{"num_hidden_layers": 11, "hidden_size": 384, "n_experts": 32, "experts_per_token": 2, "d_expert": 288, "d_shared_expert": 0, "hidden_act": "relu", "moe_layers": [2, 3, 4, 5, 6, 7, 8, 9, 10], "router_score": "sigmoid", "normalize_top_k": true, "routed_scale": 1.41, "balance_loss": 0.0103, "balance_bias": false, "init_std_router": 0.0073, "lr_router": 0.000552, "vocab_size": 26318, "norm": "rmsnorm", "norm_eps": 1e-06, "tie_word_embeddings": false, "optimizer": "muon_variant", "learning_rate": 0.00634, "max_grad_norm": 0.5, "batch_tokens": 65536, "max_seq_len": 1024, "train_tokens": 444800000, "max_steps": 6788, "dataset": "wikipedia_en"}
Below are experts of layer 5 (counted from 0) of a mixture-of-experts language model. Rows are named router (the router's row for the expert), up (a neuron's input weights, with its number) and show model dimensions 192-383. Each number is 128 + 32 x the weight over its row's rms, rounded and kept within 0 to 255. Numbers have three digits each.
Before each expert's rows: a language model's description of what the expert responds to; "comes after" lists some tokens at least twice as common just before its tokens as in all text. This comes from a sample of Wikipedia text that the model never trained on. Tokens count by the router's weight.

# expert 30
Description: Table numbers. Digits and pipes inside numeric table cells and figures like 30–35 g, 15.7%, $52,673.
comes after: " |", " ", "0", ".", "–", "1"
router:121143149095161147146123100154066149110136137086097144141115213107208112123135141127138115109131133126138091110111147119164109150133139106194116120121115106157181144146084124205108109069178122152117104147149112123117123150138139066196111170174081150179139181099107108107071064150137113131145072107131159077145129118111142180142141152139088130117150128075125175110131118173163102154122114138111179130146131132123115152119122156130195144138168152126054175138166141122150135149142127156144072103144110125150129132198149072132124172157115137099142071167110116140146135078118213137
up0:187119160089132110089146101084125134185144125070123122142113157117093131142120168117126131164163116098124144084137070173150136112110093089098155102141144078129176095041109098135172131126132106068104141134172112141161175206181123101147119072157221026127109087157148154148099089049100089135143111104146156141151108132115119215104139164136117071141144153112088121175107151129086108103119161100201176125099089171149149129086119179082163147155068100157145115107079116122166133126115143088169150111096114127182098077045127074142162155116110160124108128031194151151096142101071120093
up1:149136210171110159122139132080098124098116106135136158092140141112148113139117089154111101074173175105115142104172091154188043151130116120119153140113101132070142089149139124065157143146078136148112170102105186164114113093124171173128083094094189060151178100098236185086093097159127103081096148165124178109133181168143149103123092151063152130085089121161103105119156152131101123136112114126160051128089116098144103123064125172144155172184115130106112094151149132126132203163107109093137076104054122121146120107143049126139170059155095133118099166166158130098084139113141170132
up2:102125132178170113136104090131140098115146153097117127146116127095117152109106109163086101165109109079103121083131135136148153202167139143082176119164133154113057168077144135158101098150207164091126086149157097144141156102123116152085139155140133114066151058158146125171190165111161099118164136125160117093144141142133099133143150215153092154189153146123135107102176099210144125111173138106183070178128106118101082136156076092114119140150130134074215092148161110145126087144044081104120117162148095106164070115164112160168129116084127158107102164164164143124167183197105136103
up3:121114148169104123167126128102110155161109137151143060161105146177114134120149135110101122152124177177104052184098125058133171119168154120115121134120116133093123139091176141120111127116128090183117146095119121079152166067152102189113100093137080153108094163165125088102102134138193145186138133184132149084150145118118053095178145105081207115091142096136094126184135098158128128143099191139162079055105187096138127089143156097079153077144088093156150159100182111150126111136168105064123139127168124125137075139101137091101107122135141156167129144127094132070123133111194162120
up4:118121069135244098101131110105141104089111128109148144116115131106129090146153165098072187138130053044097115145146093172125124121184181123067155113125157138124138119146100119144083187202211087152157142117107077160098125131106123132053113186137099144108116117180131123104161113113148097179110096116075128152157120063152092152131164138167177135114098148127121104095116138186142086134073113133163124149093114079174159159078125105127171136162135120122092118111129100132103097155093202106127139128143127101153131089134094087117118114065086145123128122138122077172114129101127048100

# expert 24
Description: Line-initial and table items. Spaces, pipes and headings at table or list starts, taxonomy labels like Genus and Species, and some sentence-final nouns.
comes after: " |", ":", "1", " United", " New", " also"
router:122149156087169142141110105149053133119123125094090151156115190110201113118123143117141100091138140121137081106086145111161145150128137118179110118109116104119167128136089105199098117075192129162113104132153100120112111146138143052185116163167071153185120186095102099109087051138129111139139061112140166083123116128101133208139135145109080155115158131071132165112147119160164109154124114154099186140145125131114095132143124151147179145143176187127041150148158149120145137155134120164137100105155113130148142130188152062117122157148121115096151074156104103143150138106118186142
up0:140129080079119098118080088069129098153153134074113073129105159098164142117121080148105159148138128153118173125122056245132157087121101139098140141139113112144140047081146112166186121214122156099158113163146165127133152151136058165138147131111121100112102127153121094110120117085145109153155085147129132147167105113143138141115096160113101053107147123119083124145083172124130077109131245110139142136105112176091113150131174120112198150129121126121128132130112114110138108086101164091173188162118173138116144156065083111087113129165175146146116143090160149150087129092145116110
up1:170119113178141139120144184145118139178135141110160070024057096160154146144111101046101134116139148126184139169125083188122143100098157157145165147122158118105158120113117155114186094129107104130094162142158129195127134054141153141145121088080119085102092091131162135117125101165148143136084137116093116114195133132111111118100114112101129102107134153106135066128128113130094159152155088096122153110094122130168133083110167129113048118077141053090139126143136136181127152081134166163102195097104128131124069159144130114096178100112118080114115200133123100160068062125148129118
up2:147053098098184129081128171127155180172103129081087144122115105072103160114108089181089188156138171144096069067116133119097155144136138136163141217153152104181162087130102126131139063138148088184152073172050118123126181153133114142130145144140128148150068093144168114163123159166154193144102187157130161137190127134147102097107109145139162152148073135151105098177130106110174171084141150124117128179105178106118110079138135100130129088147161105133179029091127079127174128107170133123120137128132152076170145072089122074123135086108155148153058188144163145156082126112063133113
up3:167151134170102136124157089141124111103117152161112056147119195209140140118152119122050173128094163130093091147171072135150115137186119139122152117137092176122065119074170154116180111172127107130123150119091158121094147090139063173153128081165145119076130105124119115217093131060164105121136092160133123193144213152093175169132119104098093143128133135104148095105124157152165124116090182129198119110089181149118098106139097165144093192107138142116120159124113121093101129141128146132127160125158081147106076122099129096129161037148206176098092128130137119106068124079187133132
up4:144091110121172143120126130122104125157107123083136105151169054132140075127146149087151130171126104089135093170122134160098118106169113172150157092141138129148132125104149100135124138144101128098142170104091152150156143156075057115112157104151190126119141148135142143156126079116159198105110117161145127175121083116216113130120097207132114130131122117197107139187139136123096158083092146103159114122115173133133096097132101121101166155130143131184156094109214078083173152095061159110085164137079113147104087150177113144157187148142148133146136152091158171135067101111179068102

# expert 29
Description: Determiners and possessives. Articles and possessive determiners before nouns: the, The, his, its, their, this, 's, often after of or in.
comes after: " of", " in", " the", " for", " to", " on"
router:141123143089174140160093119170069109090086142077118135135121216128177128144148145069135126102159141112137179157096143124136116154152127125188115136123089104125112117128114122146128104021128151112134051130136126110083105147142161101160154171174108142161141151113063151116101103174096119164130052134164106075168122105085140232136175142135160157111145147081149148132166115212173090160134100134129174099139085155151122088168121174104137157126094160145076118129104146127148141137073159150135105129126108122156177130181141108130114100100132075105121084175108111109144140128124185094
up0:146158165126094072127180091084112136140074222075168130128112113127143091129112166097085161095097067119118139183161110142119104179139111142100154109121160126124136033080167102143138064081095118066137074132136139080112158123186164119121134107175130105103160156096133114156126125074153134197156090110144142099151070115099160212097139191103167090161135142153169142140145175120072107112105110137133189155153106152099161123140178113154078132148119145139188129169117102145146112134065178105086169084089186178126122132146090151113127164121094131135155155107074109095149093092118113125
up1:159139109130109149127144148119086125161111143143175077111112165078121182202131103123114111161206154099178144133096105178136159124119163115080093081135160118134078083115130150123162118190131189156160172113129167204130126091135147210136094124173173198119164080110155174121120053137114176140062148125101147183122120119115181101090063110098146068078121076147135132086145136080108131141101106078099077119120120149140126161132144199160154133163140144126132096112103100119173170191127121159127099068166127163145082070186084100101111041187146072139097139122147145103081113107142133109
up2:156085135061159051128126160136179152089166097162107143123128118121141051064107104167176152126086131116157151130142141128139124118107142081143155185133048129095097092052157168138098145136158089157101076133096093101103151164111117163107074173165143129126007073107114088142151152127182099099109181114113140103124122136127125189135136171190093104192127133175113111192137112110116080119140132126146130199130130115156130169133101078089129174120095108102152095112129040130159071149098106126124091097076129120155161140125166163095175126109107156148122127173189143098138076128069207103
up3:245102158118150156161094063097150132122116142101105140116139144202136118103125113158197114179127093138110102171116081191175159175173132169200180121167071145120089116069184160136156138129132108132094106125178168117117125141118144094147078139192110108137091141107098118159081145081129144096128066125128122097165104161136112149175099108095171143132140122104149137175124125165132129167054133177166123112135128124119090142149122193098104158159119133101151111092144163123084131116132189119128129060111142088101077150104163110066040164159138145167118163122164124095117121090091196164
up4:135102102085128087116153152126146089095082111119081085114113123128165071141109085090128113125140123080099103126125099155096128151202120159056118151119131128135112130088182165153128140152126126168087122103105118138028144148096142151122085151156204150136159103153059126171092121127118143141110147116087151115152098085132105167083154142116154174120134112118119037124130147134146067119122181114087128129103175073149139135125038114082166158172058128056166107111110108148076126116161100107074149154135098161124169134145131099124173202169152144097085138114161066132107105103152116107

# expert 20
Description: Table row ends, proper-name pieces. Row-ending pipes, digits in tables, and pieces of names and places such as West Virginia, Rep-orter, Group, Chow-dhury.
comes after: " ", "–", " Green", " York", "13", " South"
router:117149154081163146136110103148052135123117125092096155158121187108191115121125140115138100085139153118139089108095150119162143151123131114181114124109120113130168129135073104195101125074193121158118104139151103122110108144138146059205117161181073153180120192093085109106082056141132105145139058109137175079128123126114138202143132139114069150118151125072130167115143117160155107150122106145104177146146129128117095148134122159146179137148181194131045151146157141120150137149135125153137075112156116130148145125184150062117126162149126119097147076155099108142153144085116188138
up0:124083115120140104113100131083095103143129156103115117103151109084129212174130141122146129120116100185138116140173094156107050134109115136103130116128105146125151154072167134123125154106118148142158079071156121074116158102178156058175157119110142058159176134119133097152136134135091075165124123136094170068160160095102113160079135090135159145227141130068086161154151127096143116119161075124178195192125093147110131099123167088142117123152105115074149078059058059106167132134061145127114111109074189138116087084132110127132155126119084134116114234078102155115137104049137113121
up1:130072146148121122125147133058139157173038105071156104074156105165104182202100090090151119101180090062127157159141081104174086147093145123167214094098150097161103057112104150149112102103118153135112204099115153166154174113102105147060163049073098166131148093161112155125125132135113156128123123173118126061117129100093184120165089121124133129138098086135125139080115164139033104113081187087204092141095068109097130153020125150067099130173112140157102086145105067129143166125093143099117159119124098110119102169074162155149091047089156119113123158139147125139150109139138184140
up2:120161083131143159079112118143104117104112164109093162115153103165145144106095084151130197172146131159122102098170146122135146109136115160116103117124166113157099139093129133171184110135106146115101133080144104173158166128113161171119121145145119087146118124147162160220102182076188137066109131186093089145181156140158115183148086104172106118138159151134124135123093160122152109127112111103194073112086167119116092118156129103132106170122112095094221148131163177147119132115093106119112132149097153162136146075099146091184164127113161090161127251103218141155134119081059136132
up3:125145170136118172109128057105092181162152172112086117080121096129078146111180100145135182116146152130025130169153087170130073150101105087087196096153077149105137094127067135128097190087136132122112188128081110125128124118071144077076137113136169112134186114131136095153117137138139157141100120127151134171143131199124134146142074126141143106119087210149147146109127165173097183095102091127153052134104117156183120136113081136088115156116099102151103125116089133115125104150160155103077190132147066110063130162090092144144117118130116102175137161137161169079118094188163185148
up4:122104089091142124097144091129151129149113156106163133132109093148103140161143111121094116188140122126162126134077078192051124114149082194118189097134102097151157154099142119180088091125072104158103201113086101180161170129105138130134160120153141133154050119122155138095117155120119155162138116132113175113172068109149000144136168136132139106199131116138147116125177128108109166169095147125145119167059104092148078186115114147121118129129147145106145120089141119139155131079120117108082079142087153101137156088102105108116147181137082107106146176163093191136089199135082076078

# expert 1
Description: Determiners and quantifiers. Articles and quantity words opening a noun phrase, such as a, an, first, several, new, plus ordinal suffixes like 1st, 75th.
comes after: " a", " the", " is", " an", " as", " was"
router:125132156077159152138099085150087130123148117153078147149108173101171109083129130119125098091131139087136048125096130118140100141127151114177110117100136101089160134131098109224109108076185118156127109143147105127143096146117139073146104142170062162166174166117107103104073061132131086115120109114124146102171115123121135198134123143134037139112137133104125186129145126161184138131140118137091164161133123128120105128147124136178138133091241178139084093144156150132152125131130120189136049102135111125177134113195146065095127199143118124091148058178094121132139136068118147146
up0:164152159100083094076128163104136132157168208102116077066114162119107163090135133118142107105121060142086097176112111105044105101109132112098191124099176093154132145189120134191148093123111099119124119142181139122118076151159130135083094095133221112109109132108125117136192133145163147131124158084074139126136132109120141141158112175105098127173151168170107138147105144118073105079155166092111176146078135116092131178133187126122174113069139126165179133140107131140163078127103162120119156112127103183151117139116145113069173139119084087145137162093105086129095128117078085193
up1:148137118120080190114115117087117144161099144146104133115080067110183131110127116138139145121138141113111098095115122112153117109131128138123145153176137084160140100097107096073124101134128118127150140167100129210145077130109170142105109018153126145094118113146139154075067153142177137123107129153096161223136143090077136125149131142194163087107125097136123135156147123122131112129093136088148105084068126135156085109121139141177125107149130098096109098149040141134148209082075133058122062105115084165165076141121098201126081064190094118088132142160139096118095146154112083144
up2:155112112117185099121055106131167161109153147156111155114091122195123138128131050177139139117127133109100108125107111118125107147120100097155172148158102099103102099125101100171115191147170129132096171181092061147163075146063138141073113121129124148111082074166116092182155182124214097122113150132082094099131127088134090159113096100121160158127065150175141168132132107158064167094115142081091114196122085122154064148165110142080098177131155152117158063097175076106159124142084171109125104117160137127153186109118148140136150125065150152140123108205190171130150118109081159126
up3:170190153173172149099107074153142084149105147118113132125197197205092135142130115183164137155103143155129113129118113140077113125208078110133158124140076148098092145108147138104086162148100094125100176103128127133124144117068132195137045125157122148139095173098104103162112097090122096083041146129137099154149159167120129191157130105142153082098139177136134123174135066166116189162121160152157086170134145140126137173153152173113079178100143121115163130102135161178111131097074149113099164086126113124135068112096101160104103122159151153108086103119134115076094155179092145128
up4:098125092056117106131128083143152146110136106079123095139113105125142125126154141089116119152140122066064102137101054189105090129125115147144134109103116163139200116080118163181121153138055132131116108120122109125094092179127120130088104137144103128112210066155126116150103136114130199134130168130149148191167121072105126131083125110176134123134100115136131118142141126134190125148155151153142075124073166072161171174084110125139140083161149110134158079096126165129122140081163139162096144095150121164139115093117067115155197136115070143085178153200172106101097146091131086102

# expert 16
Description: Years and time nouns. Last two digits of years after 19 or 20, such as 2012 and 2022, and time nouns like years, century, season.
comes after: "20", "19", "18", "17", " United", "16"
router:122130139093188127126109066146083138132113106093096141151131171105197113117114138097132105095135139101136088109129158108156127150123127123186119129116120076171135138139105096176105128091183131145122118137146120116120115137135153051173107157170072150180074161076089101103122060140149113150137052113137152120106107126117151186136136137107051153126168134056117142121148128163137125143133104145096226125136124139128083143136129141140139157143187182126054161138139128122150133148112122153136136105148119125144143126192151083139127158130131113122155081166083107127143135099116184133
up0:146082183106083103072144068092148160149149167115157157124146167126109190113122119144070091192115054130099101132161046126050123087152147163163113070079144108153161115135138131132146113160102107110123141108160129090065096132155161122148136085138101088092156120073131160084186131139132093092122143162056163105099124078156111165116118155098058081138170159115176100108149170130193096051122125191132136133099123189166145095104143084218162145138140167140178144073051091120156062162139111127147218110083184150121174184096110137096172149111118073139130083099081115071133161111140187064
up1:153119140151195145044139134103124089159127141160170079077100080129135189144127094050134125091144159102138151108150098074136156152083086089152148144147156124110137120141142098114144151112091169099159145141100158148138163073152121130147103085179133108112138144121113149076150195091156215177148108150106121118153154102121201130147079141159078157136171096163146139153115137121086101088140132075127140120094114103158074110119135139115132147155125135066099115129091120175179207151084131115114139034153094130145116107111106081125069074159145138107180201167136175132112140159074138103
up2:146129161085155132063130098127194157124147094119147092132113117122088129128087129181102107113141096098121089108178115145078098148119117095114169142122155126119070170108107112196109164091159173090128108185119122137122144140118146144048133148132144188091093115149115170159226139096150143183102176160096086167150155103130069201132133134122058107169168171172116135117102111164139108090182150109149099133094099132195098140168127107086132173123093125111201042113167067185130136115113039127112112137165133144164116131140161105168128104062131188168153094169149141116121133165109153118
up3:118099120154107184139100052126065135115119150175096076161208136106089112029143133112102065106046127083072124093086056177115119128184148104104098089182115167166178129113136119177134138153108091198122080120129164057146123042168093170159051118115113112168067134177126134086132113168165132115150120166107125115131119144135102081153124069125164122156166179116151117143088091145151188109063124173167136111097175137112128110207086152065124147150088143125163112113133143149091096129117140041121095131162080133107108077132119131123118149111128120161149133130131122101097143124099146143
up4:123140017085177046103160096171185120132177084110127112127140054118158104117146146056137149189165120095135049172108133139131098122136119212119140066134142110118117104148207125158103118207124104127097128183118172116155121162047137126139121081107144157135127127134109165140139115159081162131077171125104156162124119105166153127129160090179180099160166103128125079121158160140153132122134151120100159096112206081117094144102025104119203101149109148094149104101170124172121142130141155126047148137136200137132154147098140124136128149131125077055111129123147149105080151079160072142

# expert 10
Description: Space before numbers. Bare space tokens standing before a number in prose or table cells, as in out of 20, in 1145, empty table cells.
comes after: " |", "|", ",", ":", " in", ";"
router:119143146077160147144107096151053123119119123096100155155118188100192119118120143118138099089138147106142090101089151109156151147129127114175111124113094099132166129144072098184103135076195129164118099140160106123115108142136144060191116164181069152185126188094095101105091049138135106143144062108138168089129123127109136201140143147111072152118148123073137166117146120161161106156118103147105175136148119127121093139135126150136186138148181186133051156146151152128146136148140127169137092109157113126149147129192145067122120169147120129102147075162096102146150138086115181144
up0:144092142149101083084143158000123143173132161122087099041156131102119100200130170118135128082091118112120086163072065160117110136161145099134181103124093126106145099113059137112150139097104136177165088129121144087104122097094115136120094137143136054095096113083160134149159100096126048135111185121148202094189107088115101136164122169129105096145128060134139136149123089077128107126106124144113137117096171192120139065122192139172142128171153135133147069100110124099116094120065166119139172073065142148095156176085093117102166181168113136151073166120155085109143085156107125149
up1:154124129173092134123176103117113142156122102140103073109112140132097153118086085136104158117110181104119114104119135129116126062133092087144125092160131140160125126160117147125104107136112148146119175171162175174125113156087130188141112123175111117083132139085101128116091142131119180105111104107075147144188181105146164128119095101158117084117107132193177166154127123105071172163137098089113105156131066132138127165135173129207180174172120126110088144100077138116139143119065163111104080110099114134087124091091136171151142073138119140093158105124140137154162127132140165133
up2:141107107098126116071198096107103106108124168153118121066156098143093088114132121152097129097170137123062090156174083108125093077150077119096098131147113167157125134086130140083156161154133158106124149169146162121097134118117147174162121107101096064093099128125125113142122119064140132138136114138078107158099187170118157129125138110161142115153129129131089150175133143102109125128109140028114008167104147141172062120159136122113161125120157113081122141077108142117134133131101084134081138119119171100152131132096062179154119151086183157151092126110119159138132121130103137063
up3:152094176172173176161172105119123063171087180070148148150112123174136093132122114128159138117101145119128086105071158134083137101158107137049096118142110152095163095107135169095149138128060080160154163180135174159156064109082110144131131142156180128125105087194129093130125198132134123108082086123094137146170141139161136134137148119124157069119114148124119080117156066175109116128103129130078089144105131170161144110136128098130121171184174138108145087171164113155154130117088211065102144086163100096090145142150122153107147156198141099157116141116133143096136117100108179134
up4:110117053103150142162154069132119093134113092119186134114068113154160150100167113088101202130137134045161141161088129167101157087142104175098174033110120141113136109128128192162143124152077183158107133125138088128115131151184149089128135157121161164117166104179143149114111159098195138158123159189121147158170085101145146066088144163108106135169123150144140109139130193144152125114137182144158105090111163110141111107027093156146144132178076119078121072098152148144126121133172120121091124167126128155124133121106092107119122130128135123126153122115126172149123113128141137155

# expert 21
Description: Main verbs. Verbs and auxiliaries after a subject or was/to, such as had, made, began, joined, describing, known.
comes after: " was", " to", " he", " and", " is", " also"
router:114147152101151123146146184142090158136147153102099140122113107109173126123105137089141108092118097111151135074124122117133142145135119135152116162098128131137175098125053111172200146056139120203113119155142085143127105136116126080192111160142066133154193125086140100128126077196105101152112122121195168164111091124106152193137111135184015157107131152094163156138134136122089133144119116136086151220144136131113105042127140123091187131114127171124138181158120160119101148139169107134144068109135113163171139137139131120145125154103096118065107092140162108169139123064089130142
up0:176163127099156090137100129093166112123130219006158090056111192070081164155079142109135131111126103101125074065107086147112110129138125142199139157161113130157154100140085121158138127116155114130068107069148144148093144062162093150154118202125160063102119076121156114127135087098145131170132148131128145141112087156132174173087057156146111075132120148138157073160121167128166044080170145147152158132121160167138124103156166127177150185121101112154175137102089096126141115173079097114136175159145111205173103126072152172122128145150144100120133164097165101127097113102063185159
up1:159173112154129124076148151103094059093143065107132059036105092159132158216075144046134091097175147091150153089144106125138142140141106180106118138073121129092157107108125072133109137099099106117126178150095127153092142106120159156131081069118106097098119076100106154164149121168117221124127085179103127173164151161109140112123118151118165132116102112162151106134212142032089144125095133114128120133101151133149126156083127138113164171091097148068133097132145119073140169116087097094147128079149099136188121108126129149098102089178078128173156172171089145127097133124150130143
up2:142130135127142098121160106133208173106131127140092116106106102125099112128121112167117070086099078156119100023152165152093117088149136167135128185138104127132153107108122098158051113154105170125093110095090133176102127132156123191111114193141110116119130111217123073200169183133140165120112130098119131122130179115123122121189145138133070121171153122141112129170138110167119159110187098093147125183138118130094144136188128127133120163112137121135212091053124117142174089169079087158150098130144174107154060093071167128131115095089140176097116117172180126105174112185102170111
up3:116125137151129155173117112097148135102162116079158092107111138209125068159131105104142128120130096096143111096119113132106203153173096114107151179139124165076147142101151119157166127112104079109118188085145102128151199083108127212113068102096101121103083132167147085152110170095119136087053140123140142083192110173108164079167161156153107127114138126155104108090112115114132140145103082160180137176142167134141125102111110140039140150084151080092116144091092115155114140111145197045159142112163094103057104153086153114073123154165120161215116135132134093114160165139133159112
up4:117117086111112099155134116099142131122074119109117202104086067129159118177138127129106195132128074097129088156108120131112101173168116149103137109124158072118169145104140183167122130107104108141092173131146114157125123136075097092128109125173155091125140172133046150138105119149116111149127142119123140148135081142156087162169128142114138072098118086103112100148130187131081097136105129093096178100102152120136120155105063131109099146231142111144105121116184163134097134105117149161139122116149119095153070149101117126128205185100107087065131148192060165163073141141202078091

# expert 31
Description: Structural separators. Sentence-final periods before new sections, == heading marks, table row pipes, list dashes and the slash in coordinates.
comes after: " |\n", "\n", ".\n\n", "\n\n", ")\n", "-"
router:094136080126118143136087128130139096124130165126102152143111110122124100115135151132152111131145156106159219069123144109127079138178141095133106084117121095087109214156125123068083194161081051100124210182131126100082124142152137156084090152103150154118105100135137104111135156151139128143171143119128165133159091165140139124170143139104181132110166078168213113108135091079130224136094121141122121070142156105090226088127088132083101150186158135160140085138184155061158170133081116127147118113138103178137156189117142119081101116140091170142178133101125117136153164138085123147
up0:118106191146131044183124149095162149180118197058140103125141176112106135095120118089109136104141090100138154094106110116138111087139134138144111156126156131175163082118132165178184122110157059121128128116139119131084120140151131119169094143149169044079101066097146138084116059116090160207125121071147123112133088154166161186122122102149125141111091177130133115127098137077143142086165103121129145110093157169158176115143179174138133085117130131166189115119071096122176113143118116156130174196132136209141132130124077136087142185123103105129124126077072108145110118060069130091
up1:185114156117113127106144185133092111128071133104116046062156122097150147131096131083099120099152172130120071148119094181156114161106097096093105122135130067117095111115116157131146090080098183090114183107125117185100132107108111119090031100146107121117138124076123162129137162123082162109117156164119091105124130133100163157167164156125127067113167123161148154138157138106060090109107071120171121115091128157140129139104145145086098131137169080132085101130107168126138221137075161087157112098132135179130080115113117141089125067182145121083110178189126136116093128147090136168
up2:131130161083144135101146125078125138147177097122083088102094073090154108108092115201178142133101100128123087108147149118088133106131132076146151185122079147163126149090141154145101160152178148124097138146070112152083145129181130208133094123154140149127139115155073145175134154149118093129107142116098065170119137127116125157108127090162113201151104154146104100162140082140093098143141160084143096154140115124151109149172091124104142162089084159100176102091215046119087096148102116132162079066120125084145143172203186098138160127078098112158117096188201121081144140167111146107
up3:103123180142120122104091090102109146164098136131141109142131148165074098130116137152103122183052131091083088137132077081155142127200165087167167092183095176156134131098192060063122187113115123190069136131124163091116121109125103176102103100113081120144071092163169119139146142094154162054099143117150100147126161158127127114176169111104129142136109121147123133159138128137093189126113116224180102093114129146165158135199106129068122119142123144109149131165124136139147137119138179047164144123193094124076098162077126098100130132118141161210169133157097140082130141064125169155
up4:096104068057104106141155130081166101150071126126137148128087045141116120146139119131135191139185096038116128094132093134075104139157108107103174088104173122141185164122124161161078179117152118137125159154143115184106120140132113164109104115137098124123243098091115153122141091162094165213101172178139135139130076108140164173127103191135124139082185120144128098134165181117125112073123179071140059166147145057150146172148126143138169103162128169094147099063078145113071139080165148161098171161097079138106097202104135134141143148139151114103120143138142111087107161127147094127

# expert 25
Description: Coordinate and percent digits. Decimal points and digits inside geographic coordinates and percentages, like 43.92°N and 0.8%, plus football position abbreviations DF and GK.
comes after: ".", " and", "–", " /", "00", " or"
router:129145159082167144140117116140051130122122118116100151164123181098187117120132142108144096090143158106137076110088155118155150149118132116181109125109112105112165130133087091193105124070194137147105102129154104120117107150136140062200117160168066152189122175106088094105090048147137107133141053112137168077110129129113139206147144137113074147114144127082133172121142116159128114155120115148097189145141117119118093149137110151146170147144160183126049144149151142119148133154132124172143086101151121124156147110182145055110125171155122118089148073158083104145141139088126189138
up0:101077148136141113123135167084120117155142168088153051153111166108073124120064175129145159144080099114106113126086067141126094174111109196099126141118133104162207152120107124183100109136133098122102160127168096159119099141155082130133106141094192151086106134106146106104170098135174113163104146113128121077174072100176095181167098079139134071193153151126126116187128086097118153129135178117177180126070171218183158190212107139143157145133199124127193100094103097104151169106090071156093129111083123203125102139118143146081092149125079121156086177135119155171119131120126096119
up1:112176132150118119134128152097090149066159116162159082022195160153145132169147134122081168129117150096138116118118062178139119139109073103088136095158116141137189084138084129145167144130157160132168133117109096147135166107105113123167081067128166087094190099115087148149131088215156171079137096175068165188153164116122201157134146146105142153062051105155175202139189145131081111117126145091129084138151165157131099150095111123135117131115140129089124096173088150137108127084086091134117099123150101157097151116080067183114153108132068088148163175150125176091077121124178210173
up2:222112095099126182070099126138180095215128103137102127137137075139074083112065088158151115112177092087086085076160138124123151118141161068127181201117144097101109146085184091159126170133157150175139143131133114156167104155141138149130095148116136123096098126153110153135145143123203143067118159109200080098133157118108086144133141117116166131113117096149117147157109144174109118160146183112172115197187108133102115159123107096116138164151130066132199028109161117195126111118024040134070107106149127117172112126110069104145119075085108161135170074134167126106164157172105138080
up3:167134159129136124138105101076143146100167123067124081135081164128116144175160082106128112166099120111093100144093083136149119112131158159076195096111135151120083154116121141139214142124197072118077146158148147141081152086115079171107108123120074119170104197143084142172106130114184150094078101144176129128139114124180151136143124133110174063121054130124143129153117096127128169133086100173133107136078146135152125107171107076048058138121129118123093155135209063114150114103116167061131092091156121131130100111085121161102124154146125068145128183127100111069107150115110169065
up4:167124109115161139110161103121132169153108092151103091158100105117051139139105167121098165205156071041074107102154107110073128194191111153075169116143192125133167124164158159141134122130093156112176127127144184210143144096119070160116149157147154087168202150165106127187130089163121196160092107087124119127127151108155105148157151127132121091136106097113127120141121188105182076129138204084124124149127140081150132213079107172136141123084124080123163082094151121109151157083110119156134076132123170154160105114118082126148118143135160135109133157096131127153115120105190081102

# expert 18
Description: Numbers and years. Digit tokens beginning years and quantities, such as 20 in 2023 or 19 in 1980s, and numbers in tables.
comes after: " ", "–", " (", " \"", " $", "/"
router:116142117081191151127081134128023115107140121084121131136110177115171133114141134138130116094154135118124087108053139131151183138123125118169131078108135095142189134127084096157107120139191131200109158115134126117116122129144137073175129135104119138166062245111103095111076068122124103130133094123167111099099139111141128195121135138115115142116147101136122156123130121148211081162128127127113164126135147126141098140148142153126181140177171138145078147159095136115150146138090118149130126128130134105133144145194145085160150139133125122128128091135055111154138128127104150121
up0:112147131108114099137146131072056122167136165077135138144135186123101176138156111126086082087099094143114118119139121208125139135132129145131149072107155089166181056109092165093173150146145108118134129085150097121116128109134133117127151094097176107112100153123147112125110084114148147149147150091094144094157110095156091179106098162097095074102125092138110135147149109110124107085098149115153152055021120230172142150146175125105130127127115074167199096149052092124156111118127099141124180125101143124133133132111119142144121135096062108174126123054109116107105148107090094078
up1:114150154115136188113144122089127121179081109158167105095126064135157133108114059100111104090145121045119116168112127134161151098103113149134141107127169134097120085112097100115131141120125186093166155136113177143126181092162151177157088114117162150147164138143137170148217057154131125108121097143108166158193161104153188119173135138119195034124135082170131138076170146156109097112111180143154132115085148153156114153141146152159156177197109101158081092114082106135184228164114101106108071111130095104145094121102091081096146079129145106109111152142106150091108128124193232125
up2:147093137104168146093147131095133132129153161103134069086171042132106166121100084201126097120112068146076119151143126120131137117121121107147185080128167119116146131076121109119096152156146065128071123128116076143156133140103128123138131136179155132076041082147113141136152161139124115113105183144102100096127199096149123140113115161101152137178099131169115130146146077158198106107132167119195100218151143127140079160124105117078136134109104051118163094117139067140149122173077044116118115106139140079153139143134120129154156156099116174188086118146211170125146156148083140131
up3:150110143137133107168126109111114119135127117168117114147158129183116125117118120139092118158111118128111131131057064140172177178195099148083161120113100105133118099111186108112149149168098034194097188146104139118113173054108127245148107127081111124142081134192131106122088124094144139069120128099081067089052158101131099149174140095118168105108127095104136121109095103153115134125130088184163083088084130117156134135128167126141100159137146073160105130126149089171162121088110149075196123086110120073083104143121140132102127135151129191140107108091085121094115122155177136152
up4:099154116059159121139115090137170152134092078099138160103136102096144139170129162137128150165181122092123048154106125219084127110175086128135133057101151124119171148163065157166069159144107141144081089156078116091105144126176104155117120102124180121148174158145092103106151095151061163142066152156140209175098079109136051119070134183095160122156090105116111106141146128121096088152124178128118116125115227112145135161095121123134141101198125149101109079077094133151135143152146169142097154148100178141131120106160112159158127106149199137128094174151119146193110111076141099130